From a checkpoint of a small mixture-of-experts model trained on Wikipedia: 25.6M parameters, 377M tokens.
Below are experts of layer 2 (counted from 0) of a mixture-of-experts language model. Rows are named router (the router's row for the expert), down (a neuron's output weights, with its number) and show model dimensions 0-127. Each number is 128 + 24 x the weight over its row's rms, rounded and kept within 0 to 255.
Before each expert's rows: "comes before" lists some tokens at least twice as common just after its tokens as in all text. This comes from a sample of Wikipedia text that the model never trained on. Tokens count by the router's weight.

# expert 108
comes before: "\n", "\n\n", " Chevrolet", " Clay", " —", " ·"
router [107 171  78 133 107 161 112 127 131 161  96  95 119 140 105 144 156  78  94 126 135 105 119 105 109 146 121 112 163 161  91 112 119 150 140 147 139 107  99 122 174 151 117 147 123 110 115 176 113 154 146 165 164 137 132 155 150  86 131  94 148 145 121 122 119  96 148 174 163 163 162 131 172 109 151 109 129  96 167 114 127 113 136 121 107 123 145 153 168 145 102 112 122 133 103 148 161 149 125 144 134 160 140  86 160 113 112 116 144 147 127 103 129 150 132 155 164 102 169 143 144  92 102 156 121 134 138 119]
down0 [113 162 126 120 139 133 146 151 136 143 166 108 190 149 120 106 150  91  99 120 164 158 120 139 151 117 166 129 134 136 101 145 112 133 144 128 122  99 103  92 115 127 120 101 112  81  67 109 128 102 124 171 119 156 125  99 123 107  94 167 166  94  88 113 133 145 124 112 106 130 140 129 175 134  82  88 120 134 115 145  94 105  97 131 167 166 137 131 130 137  90 110 125 132 134  99 128 148 162 154 163 134 169 107 149 166 162 124 102 143 161 121 138 140  92 114 146 102 150 148 157 146 145 141 105 111 119 125]
down1 [127 159 146  99 153 120 151 103 175 149 113 136 108 129 100 188 146 143 103 119  92 127  94 132  95  89 153 114 139 123 110 152 139 144 123 161 135 118 140 100 132 148 126 143 154 166 149 149 116  70 152 136 135  81  99 149  91 120 111 154 142 136 120 114 116 114 141 134 144 124 166 146 157 160  97 139 113 116 115 158 130 119 160 153 146 138 127 162 132 142 127 110 142 124 182 101 126 129 180 114 150 110 114 129 103 138 143 118 126 143 130 109  97  55 159 150 139 107 171  94 115  79 139 150  85 130 108 115]
down2 [100 182 113 143 149 107 100 155 129 107 110 114  78 156 154 107 175 123  92 153 110 155 122 128 154 150 142 109 100 172 130 115 113 103 130  91 125 167 153 144 140 125 112 161 130 103  83 157 163 140 126 127 155 146 113 108 115 107 134  95 106  87 125 149 110 114  86 121  62 117 102 129 113  84  94 124 119 106 134 101 144 106 139 121 146 123 101 144 168 121 116 100 125 110  94 123 150 136 112 147 134  84 137 106 137 178 144 109 107 135 135 144 116 145 120 156 154 159 142 147 126 159 136 170  79 136 140 139]
down3 [145 110 138 125 149 144 128 150  68 161 116 134  77 152 150 141 169 131 130 167 155 119  85 171 125 127 129 120 114 110 145 129 120 133 183 147 107 134 118 120 154 107 148 150  99 152 123 111 131 118 110 131 124 138 118  90 119 101 158 123 143 110  75 134 124 102 114 143 131 143  98 127 130 127 116 158 157 141 101 178 119 146 125  74 158 146 126 136 146 181 121 142 152 123 151 133  90 115 166 128  89 155 120 195 125 139  87 104 168 100 129 138 128 114 142 131 151 118 145 120 101 160  70  96 130 126 151 123]
down4 [167 132  96 133  98 111 103 163 125 171 132 138 122 109 160 165 145 129 131 131 108 135 139 157 147 163 162 103 158 129  97 143 110 117 130 167 104 121 160 133 162 104 171 113  88 150 135 147 121 115 103 103 125 129 115 133  81 156 130 109 118 157 148 129 151 123  90 128 129 125 164 133 129 138 164 154 113 135 154 131 127 123 136 115 100 139 107 153 108 114 172 122 176 148 137  95 131 174 139 100 154 115 136  76 173 125  92 128 149 145 125  97 175 123 171  99 173 168 107 132 155 144 138 158 161 118 112 106]
down5 [ 90 177 119 124 145 115 133 165 146 129 124 167 164 133 113 166 125 100 144 162 187 131 115 139  79 158 152 123 140 127  88 159 136 117 125  99 146 152 169 101 123 120 141 103 114 103 122  85 127 171 117 103 122 157  86 129 120 159  90 137 104 132 139 145 107 115 148 146  87 124 135 117 151 125 141 144  76 130 131 135 174 147 118 113 121 108  91 178 148  89 106  95 110 105 112 106 112  96 120 132 144 107 102 159 135 128 152 128 143 165 120 164 163 128 127 134  75 158 134 142 147 127 139 149 155 111 143 129]
down6 [113 112 142 135 134 139 145  91 108 124 122 114 140 134 117 108 109 149 107 125 149 120 154 131  88  92 122 109 178 107 112 118 173 127 169  96  73 158 184  97 123 106  65 132 116 146 136 158  83 113 120 133 144 117 123 137 117 136  89 126 138 122 147 106 145 156  87 136 133 103 168 136 158 155 141 119 134 101 123 123 137 138 130 157 107 112  79 115 136 145 142 117 116 190 151 128 127 118 147 126 183 154 177 149  90 121 127 157  97 150 125  97 125 121 101  87 157 139  99 140  99 119 115 138 159 132 108 109]
down7 [144 118 138  72 197 143 161  90 157 161 130 117 114 103 133 125 116 130 132 118 172 150 150 165 128 169 130 175  97 110 121 119 144 109  92 128 140 100 141 154 123 100  99 116 111  87 109 126 100 120 112 144 135 123 132  95 131  74 123 129 107 116 159 126 124 144  61 120 170 120 136 149 107 168 136  95  80 131 143 147  78 153 147 154 138  81  80 110 157 111 151  95 146 120 120 113 126 120 125 124 114 134 140 131 133 141 141 112 148 140 100 139 159 141 134 133 140 147 115 116 137 158 146  94  95 136 140 105]
down8 [143  89 116 170  93 138 117 151 119 117 159 134 143 184 120 147 134 136 144 113 166 126 135 111 160 152 166 150 176 159  99 121 173 107 107 120 112 154 146 146 103 117 158  76 112 121 136 121  96 144 131 102 100 158 175 109 157 128 118 152 121 129 149  75  97 121 116 161  80 123  98 159 111 120 117 156 137 125 137  97 126  93 118 125 113  93  93 143 131  97 136 132 120 148  98 111 120 138 125 145 135 114 178 115 128 137 125 141 178 168 123 112 118 139 170 119 132 160 158 156 111 116 131  73 146 142 128 123]
down9 [126 149 127 101 141  96 126 155 133 118 106 127 127 163 182 148 121 167 143 172 139 130 144 141 114 144 116 130  98 144 171 153  88  97  78 143 174  67 130 140 169 134 129 122 134 112 102 130 147 126 107 122 125 128 167 148  94 149 142 148 109 146 134 124 117 110  76 105  92 135 179 128 157 124 116 126 157  84 135 138 132 175  92 160 137 162 131 120 100 133 126 123 173 137 122 114 139 107 139 119  87 138 121 108 162  92 170 130 102 111 122 129 113 110  90 162 102 100 126 111 127 111 171 136 104 100 121 121]
down10 [143 161 108 121 129 105 106 113 163 113  86 165 165 167  93 105 158 156 114 119 151 171 189 110  97 142 133 110 138 112 137 135  97 117 135 135 105 130 120  88 115 126 142 142 108 127 123 159 141 154 137 131 124  91  97 143  96 134 140 138 153 119 139 113 157 103 111  94 167 124  72 118 146 127  89 117 113 118 133 119 118 125 129 132 106 144 121 124  98 136 189 148 118 152 105 100 127 128 100  76 147 154 148 103 140  71  81 115 113 125 150 109 149 137 129 131 137 111 113 146 178  75 146 142 157 124 129 164]
down11 [ 94 102 112 182 155 136  98 113 127 121 125 147 104 164 146  80 139 120 159 110 128 136 155  63 132 117 155 108 111  92 118 153 117 134 124 128 125 128 127 131 137 126 117 107 144 126 161 163 132 132 126 201 111  60 124  71  91  86 138 162 147 148 126 100 106 111 114 117 115  87 144 138 109 111 160 106 148 127 135 144 138 140 148  90 138 124 114 106 125 121 129 141 114 131 145  99 103 137  98 133 133 143 120 147 184 148 118 155 159 121 114 148 124 112 107 177  98 110 111 110  98 150 154 148 106  94 141 156]
down12 [138 123 136 122 139 116  93 135 124 151 137 133 139  80 150 139 145 140 139 125 122 134 129 162  46  99 122 122 132 149 134 119 109 146 150 110 138 116 113 143 122 150 154 109 139 109  78 151 100 140 135 144 113 139 129 139 171  92 123 132 132 119 154 112 137 126  74 159 134 127 138 145 136 139 132 140 136 148  87 123 128 153 134 153 117 127 134  82 123 111 117 107 174  71 144 141 143 134 106 102 139 155  89 102  75 117 147 175 128 144 133 126  95 173 137  68  84 180 145  93 105 158 117 126 154 149 124 171]
down13 [177 166  95  83 135 181  94 132 104 121  93 128 135 115  86  96 139 144 113 132 145 120 147 151 117 152 168  80 116 163 136 139 133 145 143 114 142 118 148 120 138 151 111 216 166 116 144 107 128 144 123 140 166  96 136 149 135 147 183 127 143 126 125 118 152 120  94  60 123 147 150 123 117 136 106 101 124 116 144 114  85 113 102  70 127  95 150  95 151 108 150 112 130 115 139 136 100 158 118  91 125 119 144 145 146 157 114 101 124 129 112 129 122 120 129 115 101 102 113 116 113 119 112  95 139 124 119 143]
down14 [131 155 132 124 144 151 130 122 128  73 154 139 130 110 145 116 121 101 193 141 116 143 134 103 103 182 130 185 106 154 112 151 118 135 121 183 123 131 120 182 126 146 170  92 156 140 133 109 166 153 117  79  98 125 133 119 150 146 165 109 131 131 142 137 163 142 115 129 102 129 117 135 143 138  94 126 149 136 147 180  81 133 127 153 111 103 107 163 130 100 158 139 125 130 128 160 134 123 149 111 114 128  65 125 141 133 114 130 165 110 134 138 164 128 166 155 144 123 108 131 131 107 180 152 141 107 168 121]
down15 [111 152 109 131 149 150 152  85  72 117  96 141 129 137 165 124 154 106 145 153 163 167 163 155 116 124 122  98 126 149 103 121 146 130 150 143  90 139 147  95  54 123 109  75 124 119 107 121 135 126 151 113 148 136 142 149 126 128 143 152 116 117 130 132 108 154 126 127 157 127 142 130  91 139  69 143  98 140 136 102 162 122 126 147  74 162 145 118 103 104 173 150 131 145 158 155 123 132 120 191 149 140 151 138 173 145 131 121 140 127 131 130 175 160 116 112 135 129 156 152 126 107  89 123 162 153 146 118]
down16 [136 128  87 132 148 130 117 102 124 104 147 143 180 106 124 153 127 116  79  90 170 136 185 142 132 125 124 140 123 132  68 129  88 145 109 189 121 118  87 123 162 132 146 122 149  92 112 121 137 163 133  96 132 130 153  77 132  95 112  97 130 109  87 117 145 166 134 156  99 149 154  92 121 107 145 116 101 122 148 123 151 166  71 146 117 146 117 135 105 114 170 106 128 110 102 166 169 113 118 159  81 121 133 140 151 116 101 126  86 121 113 131 119 129 124 147 136 117 148 131 128 125 133 115 112 114 157 145]
down17 [126  97 162  90 141 164 134 120 121 136 148 125 116 112 140 172 121 115 163 145 118 130 102 166 144 148 148 129 181 129 100 107 167 119 154 105 135 152 133 121 168 114 154 177 105 124 125 129 140 119 115  98 166 136 130 137 162 147  94 132 169 165 106 194  80 109 128 132 126 119 130 120 129 126 150 130  99 109 113 147 198 155 135 143 160  97 129 126 140  99 150 119 116 147 130 129 134 138 124 155 147 135 113 142  93 121 140 131 133 104 138 155 154  88  62 107  94  90  88 161 103 145 123  95 144 125 127 131]
down18 [190  82 154  89 119 110 137 147 124 158 138 110 144 184 152 108  95 130 102 142 103 127 111 102 147 144 132  86 157 129 154  95 114 120 159  71 158 103 122  96 177 131 111 124  98 103 112 151  85 152 118 103 111 143 131 106 138 129 108 105 155 125 118 152 121  89 154 118 144 136 121 117 121 126 115 118  96 120 136 126 148 144 107 126 139  70 149 104 115  82 122 132  94 137 130 125 130 122 119 170 142 108 103 155  69  91 132 141 155 108 117 125 149 136 118 147 132 116 126 150 154 112 110  65 115  99 143 130]
down19 [117 149 152  94 150 111 137 160 169 113 117 150 137 121 100 140 143 127 154 135 137  89 147 124 138 103 116 130  88 122 154  99 117 137 128 133  84 179 135  78 132 117 119 134 157 125 156  82 156 120 139 116 127 143 133 103 134 148 110 147 133 120 142 116 100 146  96 129 102 125 133  95 108 113 115 155 122 175  99 162 114 136 155 129 114 159 128 120 157 125 109 182 131  87 155 131 160 108 155  70 146 134 125 105  96  78 163  76  65 120 116 143 113 142 118 123  80 144 161 167 119 129 154 124 136 140 122 149]
down20 [125  92 147 125 123 116 126 142 121 149 152  83 103  83 116 120 157 122 118 171 109 116 121 140 114 144 142 123 154 136  87  90 151 112  78 157  91 124  96 126 139 133 111 146 120 162 127 111 114 129 143 125 138  97 156 120 173 102 131 132 106 150 100 104 159 109 100 146 148 137 158 108 117 131 155 160 121 142 146 142 121 121 169 118 120 131 146 131 160 106 110 101 142 111 131 131 144 127 156 101 113 126 151 123  86 158  98  86 135 164 137 116 140 120 113  79 156  59 167 127 116  55 133 129  85 145  82 121]
down21 [108 118 120 109 117 103  92  99  38 132 127 131 135 134 155 126 123  97 117 141 150  72 124 115 114 119 106 145 135 143 117 107 126 139 125 176 110 144 192 166 161 117 137 137 106 136 134  84 139 151 114  88 160 106 135 125 169 134  98 135 107 118 121 103 149 139 165 104 158 119 111 110 123 159 137 139 141 126 122 133  80 102 131 118 141 129 147 159 119 111 110 149 132 100 118 120 124 112 140 137 182 141 122 117 138 189 142  97 116 164 138 133 112 151 137 163 177 101 154 120  97  89 155 129 153 147 156 137]
down22 [103 111  93 129 151 156 126 124 114 127 118 114  95 116 123 100 119 120 144  95 100 156 135 156 128 174  91 190 151  94 160 138  90  87 167 151 110 163 146 133 156 136 136 133 121 115 108 125 159 157 124 146 155  80 102 147  81 120 169 127 163 106 116 126 165 143 173 112 153 119 149 138  87 122 163 103 122 166  99 124 136 126 113 120 141 122 142 136 141  91 119 126  75 124 133 106 113 125  98 129 127 109  95 128 156 178 105 127 156 127 122 108 129 131 106 122 116 138 123 109 138 102 154 144 188 105  95 103]
down23 [138  96  98 157 138 144 101 126 118 112 119 135 138 104 110  64 131 122 118  98 152 162 170 139 120 118 139 138  97 152 129 145 147 114 143 148 123 101  99 147 143  70 105 121 121 134 134 134 110 161  84 112 147 142 132 153 173  86 180 121 119 119 150 105 135 171 125 121  90 138 187 145 134 111 121 122 135 106 142 139 121 145 127 106 171  96 156 177 111 168 122 112 106 120 124 113 131 119  95 105 137 133 141  96  94  84 133 177 121 146 163 127 132  93 138 108 144 112 113 112 104 154 185 105 120 152 113 115]
down24 [111 120 143 166 126  91 140 163 135 100  89 179 139 186  95 137 146 146 162 132 137 117  94 172 110  87 163  74 142 160 162 127 145 135  83 181 174 105 121 137 114 120 134 117 104 134 131 118  98 143 125  94 121 145 141 150 138 123 109 121 129 128 114 120 110 150  75 114 148 132 135  83 172 128 149 181  99  99 128 153 139 126 121 126 138 133 131 157  98  90 131 114 111 140 139  86  84 112 151 137 105 113 120 129  88 143 116 158 122 147 140 145 134 121 120 147 132 119 120 124  89 147 108 139 145 167 122 147]
down25 [120 107 103 116 137 115 140 109 177  95 148 175 164 113 149 119 108 117 127 130 117 137 106  94 118 126 142  98 201 143 148 122 150 148 148 112 124 121 163 122 129 107 121 137 143 111 141 132 132 107  98 138  91 203 100 128 128 146 123 152  80 141 135 166 108  94 129 119  93 146 158 136 154 154 142 135 160 112 137 107 155 134  87 101  94 139 106 114 111 132 107 100 147 129 180 119 102 171 119 143 132 147 114  91  74 129 125 124 139 110 150 139 177 122 154 140 105 108 144 133 175 133 147 109 108  98 114 152]
down26 [136 100 102 186 111  92 115 164 168  71 132 148 171 109 151 147 147 137 138 135 176 101 154 129 141 128 160 122 147 126 146 109  93 124 137 150 109 131 164 151 149  95 123 103 115 128 196  97 150 127 101 143 103 155 137 139 147 121 124 153 121 140 112 138 160 115 172 132 153 159 145 140 137 108 134 110 134 105 123 152 144 126  97 126 124 146 128 118 188  89 114 124 117 106 165 134 153  99 129 132 131 123 110 144 163 123 113 184 115 130 157 138 149 140 126  92  81 138 125 140  90 152  89 138 139 133 109 171]
down27 [134 113 157 121  63 146  67 111 116 153 147 107 145 115 125 116 110 129  98 124 190 126 100 110 106 117 101 114 127 146 116 154 145 114 155 124 110 134 115 143 134 147 147 121 126  92 114 102 130 131 153 136 123 125 132 140 136 157 127 150 111 172 117 108 117  96 108 147  72  84 139 118 111 129 105 123 136 170  95 131 116 119 134  89  90  89 168 132 111 114 138  95 135 140 168 158 101 152  99 120 121 135 143  75 134 121 163  89 141 101 139 160 157 107 161 124 101 119 118 161 115 197 145 108 138 149 140 138]
down28 [136 158 112 120  96  94 143 106 145 193  91 146 133 122  98 149 132 149 146 135 169 134 150 120 145 130 115 115 154  95 120 148 122 153 108 166  98 127 169 130 118 136 142 121  85 169 147 133 175 154 137 181  92 115 111 130 112 121 159  95 121 125 136 162 120  79 146 125 118 138 148 115 100 122 145 117 120 145 129  90 152 133 133 135 122 104  76 152 158 143 138 142 141 119 111  85 163 120 130 158 152  89 100 129 151 109 111 149 120 139 116 137 102 146 118 117 167 138 130 145  79 177 107 114  84 101 113 172]
down29 [ 64 125 132 142 132 126 127  93 105 120 159 124 152 141 106 145 144  99 130 102 173 118 155 134 127 145  82 105 189  89 142 123 140 130 126 112 129 124 143 132 138 141 114  97 146 112 132 118  69 132 160 111 137 161  82 140 153 123 175 131  92 145 154 103 134 117 157 112 135 116  58 148 133 154 124 134 111 152  95 114 109 123 127 156 113 149 106 149 153 101 102 115 146 137 111 150 178  74 119 102 157 132 133 146 117 152 118 119 143 112 100 114 162 157 122 154 150 116 189 114 132 111 126 104 166 122 132 119]
down30 [106 160 154  86  90  89 180 131 124 106 121 120 118 147 151 127 153 154 101 175  97 161 182 119 122 162 111 133 148 114 145  84 111 115 110 138 128 102 105 136  83 111 135 126 183 133  94 136 132 132 129 131 145 157 119  90 109 110 102 138 151 108 127 142 124 149  99  82 114 105 140 123  85 110 152 139 105 162 151 121 105 125 108 161 149 141 114 143 134 170  90 122 138 127 161 128  82  83 149 138 143  91 138 161 131 153 134 134 149 135 143 131 152 167 131 141 132 172 133 155 125 134  79 154 130 108 150 137]
down31 [131 165 115 127 109 121 121  81 107 162 130 136 140 120 167 142 121 127 101 140 151  88 163 120 152 120 145 114 152  42 136 159 142 139  98 138 160 158 105 137 134 152 148  92 108  99  86 109 131 156 171 152 104 166 136  67 156 129 136 135 119 120 137 117 121 117 127 145 142 117 141 156 144 178 124 102 124  99 174 111  97 119 115  98 125 141 111 119 133 180 128 114 155 115 100 117 112  91  95 111 126 136 109 140 159  97 142  93 152 136  96 112 132 130 138 140 156  92 148  92 135 168 118 162 135 132 112 126]
down32 [130 112 168  97 145 137 101 101 136 137 164  94 175 112  90 101 144 126 105 152 142 186 170 180 115 118 162 131 130 157  89 116 149 114 151 170 131 132 142 158 143 143 146 130 102 110 142 136 130 138 114 134 135 144 129 123 144 137 120 127 126  96 215 139 158 129 110  95 107 107 126 155 139 148 129 165 125 159 124  90 144 130 113 162 149 171 102 123 126 140  86 142 139 153 105 113 156 155 166 110 157 108 134 116 147 105 111 128  84 105 105 140 149  97  88 129 102 151 111 105 106 145 150 136 127 115 111 110]
down33 [122 144 101 121 115 100 143  95 134 107  88  95 111 107 140 137 117 125 116  86 142 121 179 128 138 125 101 124 121 158 170 137 136  94 110 136 116 135 120 130 151 153 130 130 150 121 192 141 139 153 100 138  71 160  88 144 105 170 162 109 117  98 102 147 148 135 135 104 136 112 166 137 107 100 140  93 150 186 116 130 129 109 126  54 127 138 155 104 128 123 151 114  89 140 127 120 147 122  82  93 124 137 110 136 143 112 148 139 187 143 126 154 153 127 101 132 118 113 116  72 120 100 122 143 140  97 142 123]
down34 [ 95 118 115 101  86 191 133  91 127 167 169 145 140 152  94 113 152 149 124 122 138 156 146 154 137 137  89  73 138 134 119  96 156 132 145 115 149 143 125 121 117 108 138 104 135 148 146 145 137 125 161 149 169  92 103 148 119  95 113 142 153 138 157  76  99 148 139 112 143  89  77 161  98 128  68 116 104 147 131 112 102 185 119 110 121 127 128 107 123 139 140 139 136 131  93 154 143 128 132 109 160 143 161 112 141 145 101 122 104 126 116 105 179 105 131 146 124 140 159 107 112 140 123 134 137 126  86  98]
down35 [121  95 111 117 149 114 141 150  88 101 120 106 135 112 167 112 167 117 100 140 151 113 144 108 131 151 122 130 132 136 159 154 108  92 144 117 149 125 147 150  96 189 152 117 101 133 121 123 112 142 131  69 137 137 130 145 132 165 124 118  70 109  62 111  87 134 154 146 108 111 195 126 135 114 116 160 146 175 187 112 194 113 124 144 123 135 123  97 157 132 138 111 127 137 132 127 112 127 122  84 105 105 121 116 115  95 138 134 132 123 109 139 101 120 127 133 116 143 107 177 147 119 100 111 140 148 160 107]
down36 [130 160 118 118 128 112  73  85 152 112 108 130 127 170  90 112 128 133 175 158 122 115 101 135 146  97 128 138 171 101 167 115 168 118  89 136 111 137 142 144 135 158 128 117 170 151 128  94 111 136 141 103 101  92 141 133 133 125 116  93 152 128  94 132 135 142  92  99 154 121 131 127 169  99 144 166 153  92 106 175 124 123 141 155 143 140  93 126 138 168 134 139  90 130 117 134 146 109 115 130 150 109 145 170 147 114  90  89 127 133 128 138 112 134 137 113 145  79 153 161 130 107  62 104  93 112 114 150]
down37 [113 124 119 109 133 155 167 144 129 117 106 180 142 148 130 138 130 130 128 131  87 188 122 185 101 150  97  89 123  92 113 119 125 118 135  64 114 107 127  92  96 108 115  95 144 150 128 137 109  94 163 157 159 150 109 176 108 159 122 105 138 157 128  96 119 144 115 152 139 111 153 112  94 113 112 167 104 160 113 120 133 111 142 175 105 166 124 101 118 140 149 109 146 108 119 130 137 121 117 136 153 142 171 119 126 120 114 114 117 181 156  88 137 151 142 163 123 116 108 130 112 119 147 142  84  93  95 105]
down38 [160 109  94 146 155 199  99 109 129 158 129 119 170 119 108 132  91 140 114 111 156 139 150 110 124  91 152  93 139 131 114 118 119 131 168 196 144 128 102 126 111 153 167 137  92 122 150 108 111  82 108 104  75 143 113 147 120  78 152 133 152 157 120  76 125 140 138 146 141 133 121 114 141 152 166 101 120 127 114 128 133 118 120 100 150 117 162 131 155 109 108 118 155 139 128 117 151 119 124 132 130 153 106  71 108 175 127 167 109 112 113 156 121 147 138 159 131 148 123 115 152 119 130  74 132  96 122 124]
down39 [145  98 130  83 133  91 120 154 118 118 106  91 121 140 122 103 114 146 127 101  97 135 110 115 109 122 129 125 110 133 149 137  98  95  95 104 131 115 121 134 115 150 164  85 107 118 158 120 106  87 106 152  98 163 163 117 127 150 119 170  99  98 103 172 130 114 126 135 142  95 116 163 162 104 121 117 147 149 145 130 117 125 129 167 173 161 143  95  68 151 131 165 103 108 175 112 178 127  98 120  83  96 100 151 107 130 164 105 117 121 136 102 101 114 118 160 101 128  96 117 125  99 141 170 130 127 148 135]
down40 [122 130 146 106 108 141 138 115 103 119  97 108  94 110  93 150 152  83 112  96 143 128 119 135 136 144 132 151 135 124 112 148 138 137 124 125 127 142 173 140  99 115 143  86 162 164 141 151 134 108  90 159  94 159 148 148 111 167 102 163 109 104 109 130 136 124 156 127 183 154  83 178 135 154 169 149 148 139 133  98 131 111  99 148 155 148 108 177  89 129  99 114  83 116 102 122 133 129 154 115 147 132 103 140 159 131 152 127 142 137 147 132  88  99 126 157 101 108  89  85 142 157 164 166 161 115 130 118]
down41 [132 122 137 152 135 127 111 161 133 100 136 114  92 168 139 127 157 166 147 127 118  84 146 154 167 148 109 181 172 130 129 143 128  85 161 152 136 125 119 120 152 133  90 120 114 164 105 135 142 136 154 122 124 132 130 106 135 187 135 136  91 172 142 138 120 164 133 113 135 143 131 132 141  83 156 111 148 115 118 143 123 149 157 114 139 147  77 166  91 101 121 102 114 185 137 125 142 113 166 139 148 158 117 108 139 137 116  83 187 133 121 135 157  75 159 141 103 159 118 146 118 116 142 112 158 121 159 145]
down42 [132 164 111 108 102 118 146  48 123 135 114 111 125 138 125 138 188  97 141 106 121 110 122 129 159 138 120 167 112 139  98 144 127 148 121 142 125 149  67  77 157 136 111 106 119 129  94 102  86 106 127 103  90  77 142 105 161 108 133 137 109 137 122 137  84 123 122 116 157 101 131  76 155 141  98 142 142 137  88 120  97 100 136 170 135 110 150  80 105  84 150 140 182 120 121 119 137 124 161 149 139 112 136 130 108 148 132 111 138 139 102 152 104 104 117 147 143 145 133 122 161 134 146 136 142 131 141 104]
down43 [159 150  91 137 164 137 122 114 109 111 148 140 130 157 132 116 119 154 146 124 190 105 123 130 114  90 125 102 130 135 137 155 104 172 100 154 115 106  98 107 139 112 165 129 152  90 145 137 152  91 132 138 133 127 150 164 161 123 150 163 155  97 146 125 161 133 165 138 102 109 118 107 147 170 179 157 133 162  86 139 129 145 175  82 134 120 147 115 127 118 133 126 130 101 106 118 183 144 136 127 165 101  91 123 152 105 116 162 174 133 142 151  84 141 126 109 147 137 142 104 116 145 161 117  99  91 111 132]
down44 [162 130 135  90  93 103 138 171 113 131 128 114  76 127 115 153 148  95 107 150 115 136 101 124 161  89 120 123 122 134 137 160 139 114  92 138  91  84 108 141 142 135 157 140 108 155 134  98 120 100  98 108 103 127 208 129 127 176 134 121 139 118  98 147 123 146  96 129 115 143 137 135 104 122 132 135 113 133 143 138 113 135 105 111 125 120 102 126 110 134  62 141  80 111 131 116  97 158 129 140 155  90 113 155 106 159 117  69 102 113 129 119 102 143 137 138 126  96  67 110 119  78 138 158 114 139 112 126]
down45 [119 183 134 147 115 143  80 123 118 154 148 123 167 119 131 184 110 118 134 154 113 133 149 167 116 130 166 110 119 130  87 136 115 114 121 114 136 163 119 133  68 155  99 176 118 107 114 158 121 134 146 142 110 132 111 154 117 131  80 147 117 119 106 133  45 124  86 156 130 166 129 105 130 138  89 155 129 139 134 105 132 115  94 108  86 139 105 125 132 163 110 119 158 105 142  95 113 124 123 158 158 111 142 102 132 124 142 109 127 138 146 166 106 139 154 123 155 181 126 104 131 164 114 118  91 141 143 109]
down46 [101 124 151 144 133 152 129 109 106 129 133 112 112  93 110 128 169 138 125 121 115 109 151 134 136 139 124 140 121 133 103 152 181 124 130 143 150 121 158 127 112 152 130 140 146 131 159 130 109 134  60 124 168 121 121 107 146 123 149 140 115 126  95 108 134 105 158 149 127 165 132 153 179 152 143 154 105 126 116 127 140  49 143 116 122 193 133 136  98 130 118 126 131 105 106  84 103 163 111 110 177 136 120 148 140 130 117  90 187 153 117 106  90 135  77 172 151 100 150 144 111 131 160 115 120 116 114  83]
down47 [125 125 159 126 100 151 142 133  91 145 146 127  98 113 158 130 103 120 145 163 101 152 155 111 113 110 112 171 155 110 125 150 134 106 102 103 125 140 146 151 118  83  86 108 111 179 118 113 128 108 104 132 133 111 123 107 138 155 153 160 124 156 130 139 139 117 118 150 133 127  75 142 127 119 113 156 134 114 128  91 151 137 118 178  90 168 121 117  89 141 130 141 173  55 137  95 100 122 100 132 137 106 149 136  88 170 151  93 133 100 148 137  85 118 104 108 154 140 128  85 133 112 153 149  83 133 160 106]
down48 [107 130 137  81 123 117 146 174 110 135 141 140 109 160 117 173 148 147 132 177 141 140 122  85 127  92 155 145 150  81 145 141 126 139  97 114 111 171 170 140 103 138 120  95 151 108 153  80 107 111 134 108 124 118 100 135 127 162 110 148 141 153 110 138 160 138 117  85 109  86 147 140 112 115 163 143 119 154 139 127 112 159 148 154 157 122 135  72 145 148 140 139  96 130 169 140 133 121  88 159 148 104 149 130 142 149 133 124 136 110  92 150 127 140 138  89 119 113 100 145 163 182 161 137 127 145 135 181]
down49 [140  97 156 125 111 131 137 127 134 109 144  96 143  91 115 180 133 109 130 104 124 159 115 175 115 134 137  79 111 145 117 121 137 139 111  94 142 123 145 171 114 102 182  82 143 110 155 121 116 158 112 142 120 127 130 109 118 137 144 194  71 105 146  84 112 124 111 121 133 127 103 149 139 150 100 119 103 121 129 130  93 154 142 103 148 117 141 121  96  86 137 162  98 159 123 144 138 107 166 110  76 164 127 104  96 103 123 128 137 145 111 110 141 136 178 112 111 179 176  93 112 125 126 130 129 115 105 132]
down50 [ 78 156 143  99 127  68 111 152 130  94 161 124 121 118  93 137 147 100 121 132 142 121 112 102 145 149 161 157 137 170 116 124 100 157 107 110  95 124 144 118 104 108 109 112 122 117 132 123  97 123 123  90 105 136 117 129 142 141 138 159 101 149 146  87 139 120 109 121 124 141  70  86 134  81 135 120 111  79 128 112 115 103 121 110 123 147 112 100 108  61 119 110 165 154 135  97 125 135  98  68 157 150 141 124 142 109 117  81 141 130 133 156 172 123 165 154 105 112 152 139 132  87 128 151 144 132 147 140]
down51 [147 160 144 135 152 129 127 102 164 148 106  87 148 112 115  85  97 112 119 126 105 140 121 117  67 105 153 113 181 152  96 143  97 128 128  91 118 168 118 120 159 126 174 105  92 127 116 149 162 145  88 135 123 120 126 138 162 144 126 147 157 160 141 172 110 103 158 127  71 125 136  81 111 106 134 175 100  75 146 149 141 112  92 106 120 126 121 131 129 116  73 136 138 113 148 121 140 133 139 105 130 108 145 123 141 159 124 142 160 117 103 121 173  92 111 143 174 127 148 152 141 124 133 112 130 114 136 132]
down52 [147 160 137 131 149 108 125 108  84 111 121 123 152 137  92 122  93  71 136 120 141  99 129 109 129 153 138 135 169 143 143 126 165 107 138  94 163 124 142 154 164 129 112 143 132  96 138  96 145  92 148 126 134 178 143 108 126 165 104 111 185 122  72 128 130  78 156 182 130 161 108  99 133 135  86 119 157 116 152 165 171 140  86 160 111 148 126 151 102  79 131  84 114 137 130  95 126 137 120 148 130 132 104 136 145 110  98 153 143 145 131 117 150 134 119 136 114 148 127 149 132 150  91 111 113 123 136  94]
down53 [112 125 140 138 132 115 124 120  99 138 107  73 118 110 197 111 111 104 111 108 133 150 161 146 100 143  94 168 118 164 122 123 107 137 107 136  96 141  93 149 139  79 117 102 126 135 110 144 140 153 142 110 102 149 116 109 146  74 137 132 155 182 127 140 111 110 111 135 112 113  83 122  75 124 154 155 134 154 117 135  94  98 123 118 103 159 104 123 143 129 122 140  92 143 119 130 125 123 153 127 129 135 111 103 130 110 114 118 171 150 125 114 158 130 149 173 122 134 115 196 158 114 109 147 175 181 107 162]
down54 [101 113 142 113 125 148 147  74 138 108 142  97 179 174 157 103 142 142 130 133  85 189 112 114 135 116 112 104  83 147 130 146 136 134 160 116  99 144 146 191  98 145 114 160 101 146 142 145 136 125 124 108 139 139 111 105 174 112 124 118 137 161 135 158  79 108 136 142 146 137 153 162 148 128 136 117 128  98 116 121 114 168 143 137 145  91 148 112 167 121 138 103 139 137 119 115  96 153 116 140 137 135 140 112 127 119 122 143 162 138 154 156 134 156  65 169 171  64 122 125 130 112 166 126 131 116 124 117]